config.toml
moe_layers = [0, 1, 2, 3, 4, 5, 6, 7, 8, 9, 10, 11, 12]
router_score = "softmax"
normalize_top_k = true
balance_loss = 0.000375
balance_bias = true
router_z_loss = 0.001
init_std_router = 0.0269
vocab_size = 42095
norm = "layernorm"
norm_eps = 1e-05
tie_embeddings = false
optimizer = "adamw"
steps = 8511
Below are experts of layer 2 (counted from 0) of a mixture-of-experts language model. Rows are named router (the router's row for the expert) and show model dimensions 320-383. Each number is 128 + 32 x the weight over its row's rms, rounded and kept within 0 to 255. Numbers have three digits each.
After each expert's rows: a language model's description of what the expert responds to; "gets" lists some tokens that make up at least twice as much of what it gets as of all text. This comes from a sample of Wikipedia text that the model never trained on. Tokens count by the router's weight.

# expert 22
router:141114103092158104179081135130111084110119070116149158133139149172188108095133177176148059134128187188148162104112117082113159113139064141183112052112105073155099138138143127108153130099095146
What it handles: Infobox dashes and separators. Dashes, colons and pipes opening list or infobox fields, mostly in music and film entries, e.g. - Genres, - Starring, 6–3.
gets: "–", "-", "- ", ":", " / ", ": "

# expert 3
router:125101117091142080140072175179101135115167111093181117120097161163135140124100109148142079126126120149165168133100175069135157117137123124133134059162116122170089153120146159168107163092137132
What it handles: Periods and table bars. Sentence-ending periods, including those fused with letters or brackets (ed., )., ft.), list numbers' dots, and pipe separators in tables.
gets: ".", " |", "| ", "|", " |  |", ")."

# expert 13
router:074134130109119140186085163117163106101178098121158084115145193182167112166139146162144076123107180120166157123099137080105161124084071111111147106144142090128135120150188153162157139081135124
What it handles: Numbers in tables. Digits, decimal points and spelled-out numbers in statistics tables and results, e.g. 46.4, 80.31 m, three, five.
gets: "0", ".", "| ", "3", "5", "4"

# expert 8
router:103113115108161107182170172144115106077190142111156094139060181142164067139115121103116108133120150171154156154091157110095169133110112134131136120141125118173118134160105142159170157101140176
What it handles: Articles and determiners. Articles and determiners such as the, a, an, this, some, any, every, often joined to a preposition, in running prose and math text.
gets: " the", " of the", " The", "-", " a", " in the"

# expert 11
router:116114122095137121181115170180149156117169098120158124126100148130154130178115120112091098114087105161164155178114130131139209094126156112152070091168134120180193125158119149165105137083153132
What it handles: Taxonomy and species lists. Line breaks and name pieces in biological species lists and taxonomy, such as "in the family", "species", and genus pieces like Oxyptilus par|vidactyla.
gets: "\n", "is", "us", "ob", " species", "ia"

# expert 24
router:071077134115170122149094180083103106086148127099163115087120158154161119174122133084101089179092134129155140151064175090146145082100097120083091129163125070117142139141187140173111139095182122
What it handles: Election table separators. Spaces, pipes, commas and percent signs before numbers in election results and statistics tables, as in 325,416 or 75% |.
gets: " ", " | ", ",", "–", ", ", "% | "

# expert 21
router:084134111078149096164129161142095130090197081130147106100089175159152091110121117100076103120088145148143125195079139104148185107152115105119144074121060117159093135140164161138168175103145192
What it handles: Clause punctuation, conjunctions. Commas, colons, semicolons, closing parentheses and and or , and linking clauses in prose, also table pipe separators.
gets: " |", ")", " and", ",", ", and", ":"

# expert 18
router:127134127144156157174123131148159100103145055126115101140121199169185121132101124127130119113157139135142129196120157118145100125123115104173150085133086055134143149089120120149113173125149116
What it handles: Dates and compass words. Day numbers and year pieces in birth dates and tables (March 21, 2008), plus compass words like South, Western, northern.
gets: "1", "2", ", ", " to ", " September ", "25"

# expert 23
router:098099122132143139180141162149129076084149118131169118110086142208181078161157113117133083145166188129110156187117156101129159091155114122134090100182075087150119165151102134194143122083135162
What it handles: Table cell separators. Table separators " | " and the cells around them in sports statistics tables, including zeros and name endings before a bar, plus some short function words.
gets: " | ", "0", "; ", " (", ") | ", " the"

# expert 7
router:099099104140166124145131205147096150129128089135117109090108144166136155189105140121116101141128124140123183181109176075122115118093086125151060063165111039176135166140100152147129148087144145
What it handles: Table row breaks, first names. Line breaks ending table rows or list items, plus common given names and name pieces, e.g. James, George, Carl.
gets: "\n", "| ", "il", "an", " Man", "on"

# expert 10
router:095118073084145110178132163139108137162163081124165087142140134094172034092104139149105080127098192139166172170096180139120165100193111084111117106144096079187148131134161165148127154137143141
What it handles: Word endings before punctuation. Final pieces of words, often fused with a period, quote or ", but" at clause end, e.g. ing., ation., referendum.
gets: ".", "\"", ").", "ing", "'", "s."

# expert 15
router:093089124073145136165118185123145067095165148094170173127126130163157092162118113153140092055113130171176177134109158123091166129134117118118095139154160136124139106159160112203114096116141158
What it handles: Separators in data. Separators and spacing before numbers in tables, taxonomy and climate data, such as | , ; , ): , ( , ft, plus plant-description words like branches.
gets: " | ", ") | ", "; ", ", ", ".", " ("

# expert 26
router:090127150102160119176081150132132087075150116094147110110081120139143120122136159110097120139134136163120162187098161149080142105131072147111152096141074119160103178143156137186110194064134123
What it handles: Prepositions and conjunctions. Commas, "and", and prepositions or verbs such as of, to, in, was, is that follow a noun in ordinary prose, such as "use of", "city of".
gets: ",", " and", " of", " to", " in", " was"

# expert 27
router:096078115121135063164112147168120097100182123140160084123138142149156124175099116124100121121110139138143161136068200118108177089194106152169092110149118100191101086124149170170129140112139149
What it handles: Section heading markers. Wiki heading markers like ===, ====, and ==, plus opening parentheses, quotes and (born before names or dates.
gets: " (", ", ", "===", "==", " in ", "\n\n"

# expert 12
router:099109106132147115178158157167139071110160049109192131105130150167134115186142159105155122118143174126119188142069175069089176121100055110153127072170110094182153137127120135161081121047106115
What it handles: Year digits, paragraph breaks. The first digit of years after in or parentheses (1 in 1624, 2 in 2013), plus double line breaks ending sections or infoboxes.
gets: "1", "\n\n", "2", "3", "4", "0"